{"n_experts": 32, "router_score": "sigmoid", "normalize_top_k": false, "optimizer": "soap_variant", "learning_rate": 0.00736}
Below are experts of layer 11 (counted from 0) of a mixture-of-experts language model. Rows are named router (the router's row for the expert) and show model dimensions 0-255. Each number is 500 + 25 x the weight over its row's rms, rounded and kept within 0 to 999. Numbers have three digits each.
After each expert's rows: "gets" lists some tokens that make up at least twice as much of what it gets as of all text. This comes from a sample of Wikipedia text that the model never trained on. Tokens count by the router's weight.

# expert 21
router:489482431493504513483490503507480515528488482533501533490509497488445510530490498517498494528500513484528493461508524518485504469549447516477491490543479484464501505510499459483493494512541459512490458490527563515527513502493463473485503449507455459497469478536507499498464488534469520479460523482536530505527510521500450524487505544479460519489506497478535495471535466489567499466511522490471570532498489513494491455480492531508514473506499501511517488467467488455471445436505489506527493520526514493476496480531517496523477544543501482518532486520473495527522510485490513508486478517527496504525541525462463493539498512508485500533506510530500494515510511484505463512468508490517427496501510514520469463523478513470514492455465500516475488452489505513489544480488478
gets: " |", " Italy", " Red", " ITA", " Royal", " located"

# expert 19
router:565495555487484474497486491473490497513527496521489491504521506477469523475526501500499469506476507513532519504493513538515510517535487512528495453511535500499483535504504489528516516514495508527484477483450535501484430496517483473473513512465464489520542457498517531492518482541493518504511563522493515495486454468511505510494510491460477498516515520496490473480543482483508472532501485517521534538463423533500530483500485484536493509486491469507473480512506490522499507503577492487445519511518481525498526496479488517499490510468435501544517492485481437481469480538520512523542452517488516519529485529536514512510453450492462503546476491475511493486487487503483466506504470484453472497539516495532445519510489529497450473469519502503512464502523526495506478456491491
gets: " was", " =", " is", " were", " be", " as"

# expert 9
router:493465497502533557477496482506482549485515523536524493503481525453472484498492522464467490488520479515477445493493497467496521485504488471562466483482482480460495542510506507546512515497470506494529506526493503505488493521480468505477514566496500493500490456474483464488509513531523531514544532516499481484508468502477511475473526554533497569456491496464526506523509484521488497542507489501489494495540543511474462492487534466484502478468510486487484515542535525484509548521512523514540497466472464541497519503479528511523488544532497463496540539506530511514472496521538494484476456463575469493536495498496501539505518484514503515484508474497470486565519480517547526498498495494487489476511496539480526484502477513480519560515483513477515449477509523508511538492505506
gets: ".", "==", "===", ").", "\".", ".\""

# expert 10
router:430464531519540523492481510537510526492473521519467441493474538483470528508459534449525516507525536528527473488498534487470494512489549445538487481494495478522519463494499495497462501514491469502455477486499526482517475469482489502489465515517554555485485495485478484476517509479495529500510507492515487497495494467519526513507503480489483481520509483527485569491508550488481548515522477455462499505514484499486489492476478514532517542500484524512510479511488473482499469472489527518495508496510454531449481541532526513523515535482497487517487483463506481507531454463527490450513520536452468517537503502515523527480483537514511495519452517507476525540515496475481492517494500481480530481472484514469523504556462506489476496505456518544525537495459523520488451485510512
gets: " he", " He", " she", " It", " it", " She"

# expert 15
router:460479543479468470493485511494472509520440508497503564507511500485494517533502462468484489485503482487512514509518481476496502542468558464531487482469490516465494466481503470522491504469468490482518513526462509457490510518492480484459543477478506446486543525487522541507490497487531503496530481534492477503543498511456511443502487518460462434541514509531502520513471527471482487529494460502454481499512460490494541490503528502536492512498506513476454462505532489473475476476535501496533489502459494490492538484479528545480503497482484515499505554483489519521495534492460520525487512498491508491521539477520512495462518464507484501502535522483426520543468494499473550512495528519504485512510485521518494477490524512544544509468462502497522436463493496515501500509506473
gets: " |", "o", "a", "to", " during", "co"

# expert 5
router:475459524530526505501488477546474515474498500502487490487528492512528475507512488478529492478501485461519539529510465534515505486523513543511523483527520510453541469468492487484536479495538475474475536470507501494502511536518487489515553535508510453515463472497499499500491482486509517475517491533505464479518464496571467458483486534503508419475479492492482526507500510494512550491521503477516509492492473511474481458511507524487458447509473511512491534498523536462513498472502458506484517475474501509481504496477510452502529518529519504458509519492506539528486515591498518520541523494515488493497518521481489464477495509462545504507448487492483449473485474487510506468497488497548529515502517467494494495565504495516516512494475551511494470466480499477540506535478556
gets: " |", ":", " by", ";", " with", " due"

# expert 7
router:470506476433476462495464449501484495503520493457482511502487499461526458509483504473534524536514502514502496548458493521474489481494499539528513469496482505480474468468515500465512518492503477487483506520523512518509533530468489479494547513493503474516532510491467494518468484462470469558518494528488544504495506483484489498533525468511499547505483470504496496514527503510481499444513496497509515496524487491520511457503471506524497530518527447495519481477516446498490549501478557516471531503457535516474520523437483518523516499523487489516493521479527538478433502479557499479516489502520431493471496508490510510480512500512506509440557459531480512449514470477528485505515460505497514518504499506500559490488462487521514481472550499491489464478524479491533486486527513
gets: " in", " In", "In", " May", " March", " October"

# expert 22
router:514544478482522464487542500506505510508485512525495455484512515468499495518499537498472512493531487521523530502467454497473512510509503514500516506472537509557485500482476487459529510581483497543515487493521490542484523511486509545516478505490460486498504500501500492509515502525501460516469486523463459538467514488508516538517479501515488464470528486510522466520466492523479461499445462461488494491452510474483463456510518480446503502511455508487514530491450480501491516489448497520531519483505500524526498533484537490530538483537529485480461518489464478504488485474524492553505474460474474507482521505518494527445490498467471487457503479520552507454504469493495507537480517518495542502539523507463512486526516525510491509498480522534503454528473481504515517428517541
gets: " L", " W", " D", " P", " M", "W"

# expert 31
router:591475500493515531534463510537484458506489483462507447481513492534486511505497488466512505490546483466523564475465515476489482512527501444480496530521497496489519506520497507484482495503522497517488507439493471530491502482476488471549495518531504505459486534535505524466500446515502529498524495509531491495523499507483532475475513446499520538520481504493499490486511494471481423465500472510455461474489474513498505504504497498559508480515502485535527554453522523493478541491496530514516523519468488499483535541554498527536497516532550507502500471466506496458524518501522481492504484491515523494531511507492508513487537503505471494440532471546473466490492499545491505482480523480497489500471477494509542492515519503479513484482547469490479475540499488527505457510497476
gets: " 0", " ", " 1", " 2", " 3", " 4"

# expert 25
router:458515473551456507489519466495523510446478513468508444497513504518455494546476478508503479472497472517480537525491443486520483489510496503457487498575521492521547510527479512502498473470504474501526488512506497489518494528489508470521485494475447484490546519517450526497461517548451481492536495557463464490460458495500523493497487498522504497501559460496488511490537516526517508520528506517469501463552543485495511523500494542489527489517490484512518483502524463500456497542504553551542548509518507477487468501514489479526507476513492480467525534522472532503496518506472508533516570515524495501509485501488501463485522502533518474549481458494485494496494471508478503494506478496459478491482513527515548501481498485513472473508503499545508492489512492521478466516487500
gets: " as", " is", " are", " be", " ", " was"

# expert 11
router:488499514513539508527484506504486501480456518527523437494479512469526499506490496527508502551492500472520489506487500499494518501501519449508471545549478501546490493503505520489490496549483511511531483468484509497454511513460517487518527551520467458483504527473499500489520521486467528504501462488504534516465539519468523448449458485508511532512501467483471505518462454543503531457507481546482494474476506499564492489469460515488504521495526488473500533458478527480535486526484490509510495500468515494462485504502458463492513537502579505479521477503496487504513551479547518491472466487554462538520488484486486487476523503450512511482478568499507547534504510459514505462479504502536548494478494499524484496517497494497507519506474524516521495501465497473502487508474456
gets: " and", " but", " &", " or", " while", " then"

# expert 27
router:493500487488540526482503472496486514537523510466460517484521458514486512532475519512506526489517458456517509460520471496477503498471477430491508496463500483481511511488527468483510472486472487473536494504507560523541520487563506512534434476507511495515480495498542467470473476496488516521549442511470491510504485510512505504503500500480549524469519492451516515485487489482485460496471493481484494516490514520505534499526512453496511553496482505502518444478496524511508503527503466514517455540509556456489468520516503510499533501512465453506499516526463537515504505493473467475509523506508482477479456504510530502493472491456478530512544508523526439485474528477503496462498558503560491504506519463482491518511481517489552509547518504471483485467500476470504503523542509
gets: " on", " of", " that", " with", " On", "On"

# expert 6
router:518485531487515479505507537497452508503517498507481510474515499473552467462505495515503465452516505500540543464528501503480511439468541543489479501510471471461523465501495503470522488509543498519532527474487495499471541483482499518485500447526511504491477451502554493506468495519482488529492489473471524451513511502500480507486497489516473473501545477521515502498494498505492523546461493497493490503512510507509512468534489482518493479519497516493495514489493499555508513521483497492436465519499533506501485546502481462517517521508505525493498458485481470547502466470503465502509490441506486486476476486480455520532463475517512443481522533514522451485499468484503529543503522479480527523517480505496444448453464473474496505462582496459472508483488530488479543509519484
gets: " to", " would", " can", " not", " will", " may"

# expert 20
router:456501451546484517516494534496479469453490548429521509482529488486521469475500502568492512527524512502535466494443530458452497520483502528532488501509510512458509481502508554472520515515496474467499460468510477465501471511477464557502529484495503523507462505474506514508498476469504537503522487487513469486491473526481501475489489500486496521483446492515466508488487489555495470514515516548493497493472567478495514514537504541485466484512492493504534518506509540540512444540521508506517550517489478514523498487463508505491469538461492501485511465516472498483497479510498482515480533510546511524517493476516472500509466535481494471437506459504494491529482496519499539468502532486522472508524539551508536489488474465475452491497498504514471529505501521510496470492509506
gets: " the", " a", "The", " at", " The", " \""

# expert 13
router:500465474522474518522562494464512540481502483557564546478517494490569501529511555510494522497513510463524434482462452497512476530537491520489498504510512518534488484499502528543496492454467502503476492481487439464516552536518496503528526504443566515503490518491502482509514558536506490529465529524490494482506507466472488506479510471478516534478455487509508491503473489486479526498499504486525530479502475439484505480463484501482522511497532524515517519515523456530498500530539487502473484490502471520537540494518492494495482477534478487513505504513501495514486475447537446490494515509517499503495518505524470492523457483494517456536507540516467494473492504495517489509494506542465462498487486452483462504527484485516500482518501525493537504517509488466500519489458483
gets: "s", "es", " people", "ers", " members", " those"

# expert 14
router:553502510510481554494464493495469473504474474489471513480500473528490442529498475508504541537486478489546498509488535540480499467483514526535491487437506514539515490473467517461505503469506532484506532525507497471483438497496489489479503520484498486498478515469510474527502503516541537515464533524464461503500517524464503544512532467475494454489467499479514596505494499512490512480504494486469480494519463449514456505524518491466507482489521510516462507501489508504440503482503517505503528490471511510521525504457422529488512468508492486478499483520514496517493514484468514521510490517506523508545467477498553528509485497503498516490499457538478438506502488479502481479503534501486491500453488461512536475541499490530466521502490501524496477470461507489561506455494510
gets: "\n", "e", " \"", "A", " his", " all"

# expert 30
router:499483498527489538508475469555489506481463524531475498494508496466531469529454513516446469534510476495500474478509485462543505501472465477461485506520494518593469483525503503493486502488485495524490474498462483511490437520526501473507490464522539465498540497480502515484518500452510487491507497530498479518497504540476514511518503509494526499524458530461473490476505516523532500491533526503497504481536508473527490509498487485512474519489539520526472511474509511523544430491474514497505491515459521501496530485508504506477487481511498486524543511512458455499503528493503509515547515428526503535487484498462475523495499562504506487491491482460564530492498485503544466504503468496515532517508509497474519531551479442486480517511491499537500559495476534493452478520495533
gets: " for", " or", " St", " U", "|", " San"

# expert 0
router:472507503454486545513477470524470497502484496512532422509535497528492531447504516531506490499503475490530506495465498423492520492468511504456521475492501521499543467516487497507517531472515486510489464498473494517498516475494491503489542480491456552521477540506531447558480489467530520530479487517493487499516505523480488484439477502472505512526501505491530530507474520530529508485546520512475516514543509486516487498488506494507502501490505481464479504473471501488500501555493524511502550537513543529491499556515502487554489482501522545479524491514549500490479549510478503532509530482514493502488530494489510483500502470470483527486518445502504501542492462510557506509520493455515461493517481525491549539490496485444498491487476505549500508526531453518512469503463466
gets: ",", " season", " University", " Cup", " year", " Championships"

# expert 18
router:439482511478463546497490542528536457491504529490524504508470479479506500495495530523492498490476458512493504515496495480529493488530468489482479508527431525495537528556474479539515465520510475469461485485485528519482537491495487473491490540506484501503519523494499459483486485491491494476493545466490550514475495480459502499516496510480518471479466512537492512507470485500513474487512503460498476487436476516488509479486499532496492507518538507510469524492502548552531550497484493493461494501470496490459475466513500484488505504464517505466515528492497472533475495494489518452488511531460484441550525486521515472498479461482509489491489562495453483545497522478489474459493459512461455502504484456480499535458503518546502518474543489473499463541498541480510521498532515
gets: ",", " United", " States", ")", " Air", "---|---|---|---|"

# expert 29
router:516486547495495519493483530535517475502521469473487507477502481509512452510523452494466513485510482497452464527531455469479496481480527450496575487456491517504486525548523472527488517508517513485499503478503526491488499477547496513479498465495509518528554490509513464439514530509505462425495513506503556494495521556467501465457494541522483496503502483437494522512526505525489493481508505510534490494495474541478496482480477448482504513486495495494517540539513518505486487535518493515515476497511500506420512423471461463508512513495534517481548515497483494478529511502515508515493557495506527465509533513529544520481487529475516479454504456494525524499472504525516475496495506482502469515480495475490499496486486503539489483487536536504495516506519476540513494518480503
gets: " of", " |", "'", ")", " for", " Love"

# expert 16
router:455509487516498522520482544479514521506505505507498525515532486505529551482533466494492509492509533496518490449521525516536534518478493540519500481462493533535500534469520507535483499475460496545512452465494488535519485487526470498481460495512510534478495538469430529505475524490554499520488479494509492497521531466441501513495478497534486521465463511512517499531515504516496522503468536523516494465563523514518519512483455492514500541514505505452495489479509484497496528494501475487479467482505528497531537538467529487482516506520518538531498511499516490478487498517507501509533456526510518514458473488484541506495494445500495529518456454505517539497502518502534552422477540467482521499468490500519488458493495514542506462542489514455495490531506514497457520462516487
gets: "-", "|", " de", " re", ":", " De"

# expert 23
router:480509480495490453506501519441513455528483514473531558561499496524493511468499512501516484467481534555465469507550506520502489521507498500507514494478491486479467498499525533493477446482529543498500512544535485519514490511537502533498462521550531516526522505542475502495545480510558478486471514495499516496477528500569534521474494492526459463503512508537481444477506511471463524488488537473527518539481505468502484503500522484465511489535493508475447460538488477491500559504533454458459542488509486482496465463517510529507501499466483515529487508495513492496517464544547485514482517469449520513510475484516501493482514507506498480514484497498498493471535477500466479544512505507525520507494523517479481483448508483483517519500491478440471476507495492483505517511471492
gets: "\n", "==", " ==", "===", " ===", "===="

# expert 1
router:519503506468534520486509509518543554509493497505506530501485509451492490489508513471509510498531497494442491504495492517522496485486492516475464493501522486532549491518496474511479492486520491469586482480476518473488520512491514508522528492484481515493474527492481461491493476457489439515531438476516437461550515481538474530510527495497517527569512508460490459505535499498527474516502486503537483479520536522486510529479480517435512428500499500519497486494451525505525471489552477515532488508518492501482505496460482488502491477539523481509502522509511491492494496459484486490494551499523497523490545478499512552471532496545508490505469564483503470498516539483464497505498512499469536530493480467524493496505506545495508512481510481535505494461522500521565476463492521
gets: " the", ",", " in", " a", " I", " County"